Experts of a small language model.
Experts: 96 experts in each of 15 layers, 96 GELU neurons an expert, 8 picks a token, a softmax router.
Below are experts of layer 9 (counted from 0) of a mixture-of-experts language model. Rows are named router (the router's row for the expert) and show model dimensions 0-255. Each number is 128 + 32 x the weight over its row's rms, rounded and kept within 0 to 255. Numbers have three digits each.
Before each expert's rows: a language model's description of what the expert responds to. This comes from a sample of Wikipedia text that the model never trained on.

# expert 4
It responds to: Verbs, auxiliaries and pronouns in biographical or plot narration, such as had, would, began, him, and order after in.
router:093120113196136114123121126135124168100116104121141139086090137106166136068090123055175118161146094139173122138110171097180130147148120173113136166049101165077141139075150144128194124079057167125162173083140108164154164113105153128139111161110103131038098123132179085109163093116090150094088136127143060109105108114128124105094158145108178113157103155104083183128157081169129102122148166145124121151108119120123132134145113142109133098096083111133129163093197097125128075149160074076135110113070158075167108090184146146123112185204088075157149154127127143153129123102122104071135150114141083139143160158100132138138130165151171110101170125143144078200164079141144076173127241128131164100131088143147130178144134182105189130144112124155113171142134132182146060105141127

# expert 54
It responds to: Opening fragments like int, pre, ab, ent, comm of longer words, often in military or legal text, e.g. intelligence, prepared.
router:150124142155162089072146150100134159100102086164048118125142161078139111154103127100204180159136158189115184152070114087115151154156115156152162129046127170058110153158118152137092142123120197132094193166125203142050140102159140175110124141078120136166167166137146131080200055122155108134128159117124086184154140195117157096112136204180152126117110099060084113174145142127112112125136141122122087150079125196125148102165135090062136091143113122120109118145096133147083108052111082150114148122103132082131177117135159083083135146137103123190148171161116159129114114165132137101097105105150110096150126158120174145147123138151099106127163180106140064111120125121133111132092152129083165151140141122152153142171166163122136137096103119111107160149120111100189076105091054

# expert 61
It responds to: Prepositions and linking verbs right after a verb or participle, such as aimed at, depending on, in, to, by, became, including.
router:079115174138143167144141136106107150120123091110094066102102178116179154131084158119153073123135109116127124098064116104108165137134144160142176157146194113127167182092172107117122068047111109154169154097122086046173081178105168163120117114094155130186151172142154167182123097146120146115140132111136203111150180134056117162138149101113200117123154122149104158133135145110142095162088158090142109154130157112099126150107111184106102096115060163060115117114109141094090134171133134074133123145085134117131145050131152160131126098194146125150120130084087131200107179110150146168175137137111129063112110103119139151170107101169114136123133121134125162075091126107115153127104085120118165121104100144079119164096128118080148099170119165162148068108066120236099143110187084

# expert 63
It responds to: Periods after initials and abbreviations, such as George W. Bush or U.S., plus foreign-name word pieces like Kh, ić, and digits in tables.
router:088124126146143069140115111091171158145110090131146180139157129166059185137192105128095108118154131095129125120156079138162157090132154096151121106142123136191081152114136208204167169093137099131148161183110082174164084158141120161127134162139091126054140146127122081087163172170101113139121182104155085160111150143174045049152127185135171164097082144132140132153117177150139088094181137090124107155105131085121159116121153141175134139127151112148088136125083184080170139062135128128140090072149189154146154107098128165112145144095100134155117138161087105107133120100114119131086137088130115174067130105109155084161144115126143148141150168084130032178060152064098164159111103156129099119105078146084127126096123161115115118081148080126160168154172186099146129137099124

# expert 45
It responds to: Country and state names closing a location, mostly after a comma, such as United States, California, India, Greece, Montana.
router:090189081143127113134118141105175140157067144098097173092049100116089113135142161064060112088109124044165130096170140123087154162130189124188094112152089098097136147142094167137115112146111099168126086147118073101094143135154120144100192108176114107113173118139076094134093151114109113149128141138089105178086146094131128207106127147167106144091152135150111101147138187196117126121149175125161096148115106104161136178155206107132052148170092107116092128116112139138110136102125148155154125101120135094119144154181071185151118212146071154093103100147168180094192109141131141069101094174111175135125066137103092116098108093103086100156158163126089170075141116132168145181080124113126061127148136114109128136132133135104093116165119177184166145138136147105143149140070140

# expert 25
It responds to: Media nouns and the starts of brand or product names, mainly in video-game text, such as video, film, album, Nintendo, PC, GameCube.
router:163132111097151125127145172149089140101129152134137089139156142059199145117135124124152222134117174174151176142123113164141143139125162154107123115121176152074129078178147094118120110126129155083160093107119147133105108128151073112156099142146130203181091184118077150143084103152146115161101103114106207145117142156162127139132174130089102166082101123117161125101110079129160146094170092158107097091155103063105065195092097135089143107191149122135184091104096077125189126132106151213135157150165092092182133084178122081139139115084125144130154128147187163125122152145069141105097161125148080122109131118108119170115125144073054070135075103123081114142087089126100158102069152147115173130123158126190093132077114162147088137195127097110101123111141190101108127116132191

# expert 14
It responds to: Nationality and religion adjectives (German, French, Roman, Jew, Catholic) and pieces of historical names like Hadr-ian, Just-in, Nor-man.
router:084125204180152144105150136115235181183158082187110132144158116141089154154112077140114116156053147095154084111131126163113093153105154104140118059111150122166105160083135117191098140179173138153104111128064166156109082114135121079137136073113106116134145097163145127083154199113075122152111120128105122180159144126164122128151144161136167186116168112140115136155165115138144142096104120154097183119065127055109143164100142158172110107153110126164082173136126055113108097130114105119126095058118140194121166131057112108151129067126187168137153127141110131074151129108115123177164127088114133176123118110085140125126094187152094097174122162140127114069162112132123123132110145077115106121153038119102120109201112096154125132140124190101155121156190111088136122160099167

# expert 34
It responds to: Head nouns naming the article's subject or work, such as film, series, novel, family, village, site, school.
router:112164077128121113130129120141118115065135080105123120133105119160088133133119166127160127144167109091181203148153098075123143143116100113101142111103145105071120119142144138113085123128171185121103092117141143096105119110113124122174138098117139154112163120138063134155097148115088157115104117108133182183093166117118162174148140065119109107143129143132134073143098126130095108170139147123129154138128174092152088169135107106126124114148200045160136185133086173175174176077137130156053147092135059071131163181128098079111170177151150154137119117159109149112116173106044121140151037148165086070086219086132140106157127173158124101075112168129106159118171131156115154121081097180094068128169144131149080165120062092141131094187143101103132152185140173207142118140116108

# expert 49
It responds to: First pieces of words inside quoted song titles, track lists and credits, such as "Bad Com", "Can't Get En", You, Love.
router:121119174102091140105099149148100138129152125108124122109067146115145150155166155143157105074118171112100149172136149155145130118137148078107172117084165150113135100191136095107082129173174141085115142109099186121109105154124150163132109157094179151110132174126087124111111155130121122110114065106115163066166112116165149058156077096154108122140148142074163081090152182139078129122144124104093065058156091154132117160179206168152094143125147063075175060131098122129152107113157149197077138115121118066176036144127146102129142088153149148110195091113134132101173084138033123116063145159144197195145094128190156117112152151083116137123110115136130184136161117117136042143137195149153143187121139144117132101100132153098117124137126118120106154135107129113183174139163128

# expert 53
It responds to: Infobox field labels and table separator rows in music, film and book articles, such as chronology, Producer, Label, ISBN, |---|---|.
router:157150108168131126141140137163057181091143133119154121128139096062120141120139041123150097106083112122092150141133122141165133134118162178160089188092123123099149149173106074077078113169213180098136084107105152143121134091091139113121093140134135167104079140146123097151085143151174115134122097174119135153134122133096121064138104084129085131125094135100117131044134111103115096096064153124151112140113121098164129159174139152072128097170122126140163107176085141130168165105136231158159156113132066100116101143132080156169165089175108117126179138157160152218126110057096140099102111086136166164153158088150128114077129132111165155104082156158123161079144072143139127060157071149158120110110171169197138131114099173111071122154132084105092110127090143135157169163193136

# expert 20
It responds to: Mid-word letter pieces in German, Swedish, French or Latin names and titles, such as -che-, ä, Rousse-au, and acronym starts.
router:120084102139206076096137120137089104086172106137138122142165123096149152116124151174216161116121125094118182149125074127161095149065105052141136108086140164145161089157151127144108121093186156072087195163123164115107104105109086168182142122146121107179108138162140136115117132163147179095113157127098158105148121115152117134161156104114110139170102147146145099114160156169096122175119145108116144128144125171121122128137084107159142130085157075136106130115110120152087158137120120192086150146143116099163131149085160095181183112077076147169123157147108155077061146079092092091105172168157170067111211129160122135123161137165160124156119086132162141133130074149094158114162135166132070118155167137167137197074085179199135128141144112088093155114117137153182130090042052

# expert 47
It responds to: Route numbers, district and school names, and council or assembly terms, often in tables of roads, elections or laws, such as SR 41, Council.
router:149118094140182117156119046166191156119120171056136112148056121139158109132136171130193143074159119045131189093177108137072110098083090057154123117186151102108149160098097118124079110067173099109152157238111157171101154125105120138176116134149123114143108133130141127176161120119157119109071148075142147176047140168089152136116108097129095121076123126125159137177118095118138121126127140138142118169166128161137130105118171127131139152048111086180117081117083170140102128101101121172087140159127103134098169149128128180181185140079141133141081133171132149103079116136186038106119074131123167140098140151095137119086103101126177138144115141101094146163137140077098164131115136159113088130147098165100141165124066124158179141131126120137140147185140149141166118142073130

# expert 1
It responds to: Mostly "of" after a noun in titles and phrases, plus how, about, such, between, and -ing/-ed suffixes, as in "Lilies of", "form of", "detailing".
router:090075147165159155077144120116110126122117115119107079137054130061164150116131107139115125105149110139095151101094102116143143143129110127149165134174141090156157129134173120158117085105135123142135164126107087103145082184131127130148153085091182118142173106134119149079166120170145110058105128154099073126172193174080174146110125067110115133197164169149169122157137089144167115167169119131091151154180123128124118159164122163087131082047110112093077141147128155115156153158140101145091107126156112090112154142105126146126191076153117110175077134117050143090079158079101090129129058095142117153103150167191066134120133141233119128107123099199168147161096076131127058119164151179118101128092121151056069162082094134116141157151155105122137082185119147102156177133150113

# expert 32
It responds to: Inner pieces of sports team, club or band names in tables, such as Bul-ld-ogs, Can-ad-iens, Chicago B-ears.
router:143062109129128115131156137108205112174160189133139133144145131086115053107199145156168103121190152161192083141076136179146136158117154089170098134117113135153135078144146159115137153154141116124103034109126126178091126152177156158090139141164156098097181131136089086175127169185132123126175152150110074114073084111179152160103129150142167103094106163114175115120138172163093144104153155142104064075091120160124068093113134099127148125077117124164055164103172165122120097104143129102155135103173148160136135159091067117063127169061098124140116130127094098146108090107099097104100152159143081117127149125168146126186124085140134147185132145136172112149132068095089140034129161109105167117090128121064157136114145190158117133077129153107122169093104094144161129087155115

# expert 13
It responds to: Capital-letter starts and word pieces in history, religion and medieval topics, such as Greek, Gothic, ecclesiastical, Roman, St., God.
router:086075130155151137117150121169182152119173092162139120166149104128098158129104053140112132108139122072077136147123058214075092157108122092110137105130141069170141115085171139209110134172174112153117076119104134142122059125141121110165143079111112141103140165152129122117132207122099191127120080119146143153149131127153118132157085133126109218132156110088142128118110083148187132089147081163091165121134151107121116161069123183138101122104156127134076125219102123110107148101129127126147207104130067184141152145086133135154117069104165148116146116159070164074137176136111147116171120084122133125079079119145096111123128165202080099181124119173088123056137104125172092160128132108150088213149106132129116078119129126178133119136128188100173137162167113100104139131092127

# expert 31
It responds to: Plural endings and words for groups or quantity, such as other, others, players, several, many, same, -ions, -ers.
router:133190104157210144130142099097116087121143097077183074148057152107182171097145139112102144133102085119146130130122125137150187102074083133084172096099089121089129109150134124071147145136166111182121131144109053130127143102146128125150107092120099122128106135119100128091121059110128148096149091182148132141112139149152109106140157098217121083147096156165210116155132102129132113145140127110083160129094112138135149147104126148134108175139115091148116143174164132098093118132187095120190097166116112102086157174166095103139185155096122110131079178134170096144136103105122067099181089117108141151186170144137110117068154225076175156110115142143097117233117154174148069122179114120144131064143147101156157137153076131102074086104149100106115075188147155121143124177152129

# expert 35
It responds to: Capitalized pieces and numbers in names of motorsport series, cars, games and media, such as NASCAR Sprint Cup Series, IndyCar, GT3, TV, Festival.
router:158133160123146062160110107100098100159109119190136133146180144065191107127140181142134144104125190156119179102139164166150091141130225108098102137125189148122107100161145133154095124118146108096139132144125117099106110133138084091147062148130137177144161157067103154171100173119118107176132116124128200129079106158131122126118157125165068127123091148157173121105099086096143168121117120160116143116160140115116115177119062092106124142187149137074106136117064142145171139130094150172139152093208141096187109101189129053119143176069124156137154083164139126099125168116090141110149159162149121060106116141154104166092137167092077105077121068136076153145095145165134185078063144145058165122129169143154150156081113133118078166065158101128111115101137151112151124145086191

# expert 3
It responds to: Prepositions like of, with, from, by, to right after a verb or noun, plus verbs such as has, had, won, received.
router:074093105154186213150149129157099128063116157099110068118033128181187163131091177142133079156170150160171132116155125098110148158131133158168120139185130126103151155159107131119134083090141160132178142080131121087154187162093131127123107134105138200148199137161067127152184085148089077098161183148095099083139178107080156139135092142138166131157167151143092135121085139097142111131189137147138143155100171107131092171175105107134122104116099140108144112106135213112103155147146104084134133128115141088075122074130112116111148060170140153079071117110084170121160154133130176134145072087072094115128167178139113131128147076184111110127111138142140124150144112135172152148119109159116146098112066134040077168133107119096079140170125132137127119122071158130086135096134075

# expert 58
It responds to: Commas, periods, semicolons and conjunctions ending or joining clauses in running prose, such as ",", ";", and, but, when.
router:113106165077143143156143122122112063163159149137173153106148106160113155110181207108116126095117041156144081182121098093139102153176131174119149182147116154191162163142094100124205108177132135132129153107113087098148159166096093106150124157101117124121124146119123132117073068160125196137117104111195125097155127135084114125121168137131165138132140102058101178135138169090120083130160148092134135101159145094115105085132152112082118109168151115184132113129136103090124124111139090183145118091098133151077122118142096126158092066185148184163158132160154051199150139185131117125129161146067103113083102087031119101161092082162113142096096103091071145140127202134113127134083127121120115134108119172157057155140112090080156163116108139119117091145143180179094102138201137

# expert 48
It responds to: Opening pieces of Latinate words in war and military narrative, e.g. det in detachment, ret in retirement, arr in arrival.
router:157124174173112118113141155090154177128072119175084156097155136090117088120071114106140151171177161168092117166116143103106126146132117140188153144068160130118121187118127124143119140182100186127074147115149195122084097113120135113084152089081078107160166166138130157083162090131115156126114178144134076126107166165112154116115140184200172111076127083046143123146126084154100109110168123131145112164147091184100175071102166072091109041126066197158124138148148106117099101084149099100119157099101116103099151110114126117093119140141171112181122154154153151180171152167134125107085146087099142145167089117110158154091121142157093157168173165118130060109139110125106138163104159114099181114157158095166119084175159162136141150067058106148119124164132097093144070184113093

# expert 22
It responds to: Capitalized opening pieces of British place names, titles and surnames, such as Bur(ghley), H(ertfordshire), Sir, Lord, Rev.
router:140107090148110141079122122117152148192170126125106137122070127107065079106111106084072159142168140087129137118069130161135094157188142121134114106120112094143124158070146157169143057103205085117098165148151162190116132073162137125094146146184166131169126101106136149140147110149142168119124123135125073176107045126116184115088097156127150140106123097122161149108159147179175116132152105177136131043085052183116090152102072154075150122057161126175067104153141198116080103113139110098119171094155169140119137144114142128093091160082121179123128118146097134108147087135179146154201145089131084167157198139089180146131126140142127113163154112152131098146169175103125175131073143075135126128097101116100179123098109109126123122101166134076192117112177096138173104093138126

# expert 39
It responds to: Nouns and word endings about government, law and elections, such as government, Court, Council, rights, declaration, plus cells in vote tables.
router:207185071142172098116175107108190144092087130023157130125103138144086119110167129144143157150079125093152179179172108090102131188154107080138127143182157135160134178111132175080104137107089127138090146155072081150129118080141078144106096160191121062158133065038121097133171138128169122148128198100087114164107140163192101149189168097145121136062107115126144145132129132144120165067096119155127096173105118142141135137071170127122143144120128086113143095127132123157120105154160093116129108150099126211135141122160125172121139147097106091156109153102137103116140136141110101104165126122133168139154114159176093088079104161057154127099136083175105126195178130146122119122137112112130122163092103214119119123144043112139165100158148110126102089134154149176116110164096089

# expert 57
It responds to: Commas, and, semicolons and closing quotes after a name or word in a list, such as Garrido, Moreno and Caracas, La Paz.
router:095132150084147095140125086093117098163158174148159129087144091190114153123162191137145129064113063119133111138135114100125128111169159136106140160122102146177131150150083121078166124169203168128102174093111129073163168132145120139102128166142140134127114175106127144067084168152074130102126107154163114095127159122112098182115172104135117158161102110035078189154100182140140101169143170129172139109145173082094113116144208077109159071153168130140070112127073130076141117122162112187120131118101116183093130177164082110147112136191110161165141136107151073170121159171146116103105161148069097114140097104047115101194118061167139149131151122095093157153104194142162160125116158112118073113105104161128085180123159095115104138138110146099109093088100169096112089139179104

# expert 12
It responds to: The preposition in before places, events or years, sentence-initial In, and month names in dates such as 15 October 1615.
router:092167160131097158143155126128151147181126119135051121064102159100184204132147133132125109148152098152154105136114184060157098086176159102185119080102111066151177132056102102105167122088117126107135189085090113169095107138118147157146141152070135112097132114137127172163178171180081104112143107152143128148125108067100104169048073085143132095080128110109110162167111127096104088101062181177149121158072129073111131139127102110096118076141137188102099102102145157110089119174208104126154113131136189119191112128136138131132151149114090070103181125117173158110160140085114063088165078113139142102132144111117162140126128110103109134112148177137072122167088148131101093094090147135099154143141115068103130139112174112182175128186150125149093125117159168144105157076152122

# expert 6
It responds to: Auxiliaries and main verbs in narrative (had, has, would, took, began) and prepositions like of, with, to following verbs.
router:093043123189171190093128178177111169099114154076137097096062130158206132116097140113121091160103150160120107141119150100163156180164123172148143119116143162096115181070145175147174082159042155157126165111108095087234165173097117100102105129123125117150115102141137125122174105139094094103154163162126065083124175166091096151103122152102162132170148154175110125117126083151159157139136160167111127193118152119103135107148120161150103098092085162128141114133169155104097079167066094055111080132080128072104118125148103115103117094146133094146120140094106113181157169118113141107135099094113105134153136176146112125109130158187135107119123086143156118173157104116141111148116211170102148115062106112083050170150130138108174123168118133156102086151124126144101145161187102

# expert 59
It responds to: Words and pieces about armed forces, weapons, aircraft and engines, such as Army, Navy, bom-ber, Battal-ion, air-cooled, plus table pipes.
router:112177099130083128149105151058073096107079108179125150134184169132187163105065145169152166134172144205114177139125135162113136140142107182129097096091112149117121138117120113156121149126152154152098172173159161114080128085132065095102089076133135112170170161092131144159109083140117121120153181162125111113101117147148148138124169158073102118181110096121135204132135088115098159162128117126126145095093093201101164131117087069116080127177090193063063146145123134142183128080130088132172187110160170112194156075143119095093143160100132143115176095180162168137110137165144114107117140149109160085151148168114140133102160167103123077077094076123120069125086111183144146134083138110100159070129127128170194096149134167136119148073151097163135155096150161076152127170101131

# expert 15
It responds to: In, on, since, until, after, plus month names, mostly opening time phrases such as In December 1949 or (since 2011).
router:119164126110106153147176128120137109133096126115054081073114156088204190140149139153079094075155183151125143124196185115147137066110134128153116114161075088188154104075192088093129152142090073098090108089186075152098096197156151096119117098075120113120086082169173131169147138151096115119135070156172137192198099092136113131094099101058120101123061087150100125130161174172164092150139142159156111098077126123127109114099105157104152137141128184082130114112108148101077164105163109181175128115125157103150135135155166155119111126126135100128121148161120129165155180093121097133105099149103129134114164055139172184114155116102149113110176153142097126125124155082127085124121136112108139123111160153127210107126117103146134166201146093153076099093140188115082131113179111

# expert 40
It responds to: Words and suffixes in names of universities, schools, fields and government, such as University, Law, -ology, -ics, health.
router:108140079162108073139056103127176099105164161168122154143054080141131079078150106159148155146082117060102102139198083111133076101065121146121138098174112151165125076123106159144141166082131137137133124227096120099130115087154137140188146125177156139116168112129137118106101167127164106111150101101127120131125147167159108175142159142126101141073109161104161166099098177138128127178079113141116071172109147194149119081108169137111064161106183063150098143186123120105124139099080112131099138158071146178140119127178148142158129179100073112132146140165117156095095108130157103135132113195185128131104165183151074106092093193104139107106119113143123146142129136086154135123139123139099032131180129138104078122065126159183147143160131136126139152128147126116157045122065116

# expert 28
It responds to: Later pieces of proper names in tables, lists and sports entries, such as Sidd-e-ley, -ford, -wood, -bury, Ha-as.
router:116153164115117094041175144131114119124168124112100135126151133127085081098135092136125124122146150172201127118088145085186141088061177138145128090123109134172182165123179139132126145055184153097104156164131143155094085116147114186171152148152145076151112127138068113119185163169086157112147113104113097139137158102184087178110160098139146092098114147084198158124120173163115160122101087118144062085086115188124101077056128123117153143069153119133059170124142175149114140141132147168124110135171182156117132157113126115116128105056081132192118199104059144137066098068102151071130117148122151072127156117133105117095098135142197144180110098122117083158129093124117131101157155134110111128109132158123121142133122218133162076081168133091144169136155105120166115116085133

# expert 9
It responds to: Object pronouns and nouns after a possessive or verb in biographies and plot text, such as him, them, her way, father.
router:113138182137183080136134159119073163104193068109077134112136133105156055084118068111146137115114125178116167159114113135174092104073076100077115100095136128115154130074153189102160141095178134099102168124096092123171131103094125171196123163135156112108117150129107069136140095140127150113106205070137126127116161107145117133114133074150122077110145116110107128113114130118136111114104129110120133146170138195128195145047155153155127144088133128120137162145125139153096109148095087148128103077102114115141176124129144122145161118116128093190109150102125145140130120102103072128100085155181103133132204176149162123115167201097177128121103098077146114147147149137110128138104168186084156137108134156175180249078079197150137114172121110154092127187118130199171109071098135

# expert 30
It responds to: Plural endings and nouns about people and places in census or geography text, e.g. housing units, households, population, city.
router:100203085128123141203174063147095123065097095155231112143086080106091083130176200066057115106164076111135118128149073093104166121133050133125152139160140087099159168178133103115113173131134121125123102124179093098130161099112144094132127107104073096100139109111112085111150077114132124166080169110128108118143149116095184211127131096131098078147133179149093081135088148088108163158135130125147142168133158160162108172085111106162087185160139075145153129143179133129123127119110118093139093124105139077103180134143092146130123198111167069123095146123127110158115133115143082106190104145141099154189163131113143127146139139115119155064138179123119147144120156144090150124154052139155102122133126118149124110186113058116120056136130141148138147112131114178105068171175121

# expert 19
It responds to: Digits in years and numbers, plus the final pieces of personal names in tables of election results, sports stats and casts, like Mims, Gibbs.
router:151114104141138069114124167124150107062187133115080102124178133110159131134124139116171176152075098141135155143116104083169065100082115090145122064097134150098176125168163117141072107111183118121116162182118171144106099098121106205173166119149135093152089137150090151124195132127138130133112163105106103137122126132110110159177153090129095053129104124137173102160159188145110129134123149096111105097112125166113122094114165125095143144081153078175134140093149132128057129148094148227104154146124127166137127164101112117157200082031103157153113175124109149091076069120115128110126122163159177124153192089167146120132122124145166161135115114105155105205155103126166140087203155169127095134163180092141126195113086171171129122131187108120089162113090173139204136118120136

# expert 2
It responds to: Personal pronouns he, she, it, He and mother, plus mid-word pieces ending personal names such as Zyugan-ov, Gill-ian.
router:105147139123172022081084157120138107098174092133082147139176167148088185089106130128201130137057120133142177138109111148144126117105123077143165092115129180127154107109149155105085128117160164130094169168108152176103092093106108175189151150154106089124096176134115121135126116152133175085137112104126152155146124098156112169165136089125108110110105114123131085164159212143101106145133120151125098112128131154126134137106155129110153114102138054132115165107116092139090151134134158224099146114126099172134130122094140097163162060082125166163110175088132147090095112115126097115100113182153197081138208118149128105111097147110153124118130127164154123150132085130167123125159109140099082116160167107133130220120051199184187105158178146135081155055151136122184131111046097

# expert 33
It responds to: Plural suffixes on nouns, such as s, ers, ies, ions, ians, and plural nouns like people, members, in sports and general prose.
router:101200131190218116134149110069086129154175076136124127198037164159172183147142190088081145138121094140128116138126098035181182096071077130163135097076108108135157135191130097145139131112180134080089092170118098155144102113137094183151138112140127124061137113138116073112144088116112161170136141133120132135203130129129169119138167114165135110175137153147162182135145159116132156092141094136103112104102120174101138137088137128149086135124154097145098093157160113127068147136109168098153141153121157096047153095106090113136077158145122094150107169150179146119126091106142151181209172142093066134182170118124138128110141200068117122049158122131085119129093136073110106150178165120111134108130159150134092109138126147122123082102164143115106117119119100143120113127173137

# expert 42
It responds to: Nouns and word pieces about government, law, schools, economy and elections, e.g. Federal Election Commission, Development, township.
router:192166072093139092126116101181163119135093145105178110142148106180089078141134136116170131176146129075103149150174136079052133130129110084175127145164178083150137153115173160117097134099097103117109104199084098155096128096127127101126117108152122108127123083070161131111123135142203058135134194104134088138085146177160094141176122102110144136055098143124181164107110111126129163077105118163125058180110123156155165087088144113100134149116154116157159086153174134118170106136085125105106100174131120177099123152189145198137091170085159123099118124118133113131114167189172059137122086146143133132129119149171103082088090196080144089104160080146116134166104170142119129152105106099123084134146127167119136103112042119112192113135067087124158125146149141159137095216106144

# expert 56
It responds to: Conversational words in quotes and song titles, such as you, I, 're, 't, what, if, and opening quotation marks.
router:101092124126095197082115156140052156066172119053088128150089141124143136112193163157120148137157182112146121169099155079135106111115117103072184152075170144102122109078147122077126141143136162191133134141094112140167085156100113144145104138085125082109094123191116082098120168131164163129137080160173095093165082107129090103095118133096128125198144094086136100061109198124131090110113081186110115090162177134134129170127093156139155153103071103109157157088106074086094151061106073192088113145127100117130116134108177135093087107115150160148130129106124092143146144085103126112108130081146136174120130094195139140138143205169104191154113082161170155177175118107075104181126148172130143152077148114083096127084118163105160104153074097113107120162157131131135144124150131

# expert 43
It responds to: Geographic and administrative words in place infoboxes and lists, such as Area, Administration, Province, County, France, °E, and line breaks.
router:119115067106156116168115107153191155139042145113148139116119065121056122146107091129119141127122111079138086092199157138096177141132103139159100171191149104121140164157084169087135176146129122107098062156136122122084171107080173084126132124167056118113126101115195137094132147111157132167110173100138127156090150107110111153095091122169121132055120159154129118161125167163076119154125177126150158151100136132171149097164185148146113147110140152114141090145140152188101114094150138105098112152057133069059104132163126201134091114129133154126118091122154161092179071166140127131173070082082177159142061199080092133123105070116144132123107185082167171127116148138150152125113099110137063108151136112142148090181139102108090109097111153190123120153145099114142091165092192

# expert 11
It responds to: Main and auxiliary verbs right after a subject or did/will, such as had, has, would, not, took, became, may, in narrative and sports text.
router:093085120208149173164123109127111110080147120113132119064125154147208122106110161135162116133110118140142148158130197072113133156106109111128130146164103096046148171130125135093142081126093114130160106090126129153199172178089155096194051161132106184133088126145114094135130114135071083136144160173136134076106165101106126202115079151071177126187112201166104133118128096136131106140190147109114089184128155107147145111135122095154119131103072186160174116064185141135109088134110128108128157117105125087116063124139130075080131164174118086116102128108131130177107144102114130100144107141154085184084181138169149120103123140188152164126170124151198088171127116125149163167143167136124152101094096132076109136177089117063150104128098129130105104085080085152069144115158102

# expert 7
It responds to: Past-tense verbs and the following word after was/he in biographies and listings, such as listed, described by, became, wrote, According to.
router:076123078172138172115145115121183143100154116132080112102092192193151119127084119174046100096166117113163102133081109115150127128169100143098128114099065123178111140117125173153134079090100123127145075094161060106173191146139174112167129145134123162069101132116159093156176106091118050087128127132119111138100155141152160150108077136110174099195119136108082158150068133083135139150135162136123182145097121101173147213151112113159073133094123123162153154148148166120089140148115158089169112118085105135172114091118103150101151112187148092058137106083078106138187157094108179144145108108106093133141171151104147118107123043141153162170071095111147109145177143152193115169097095115135132094086091138101154167163134103158150157158190159193136082135105144106123135118152108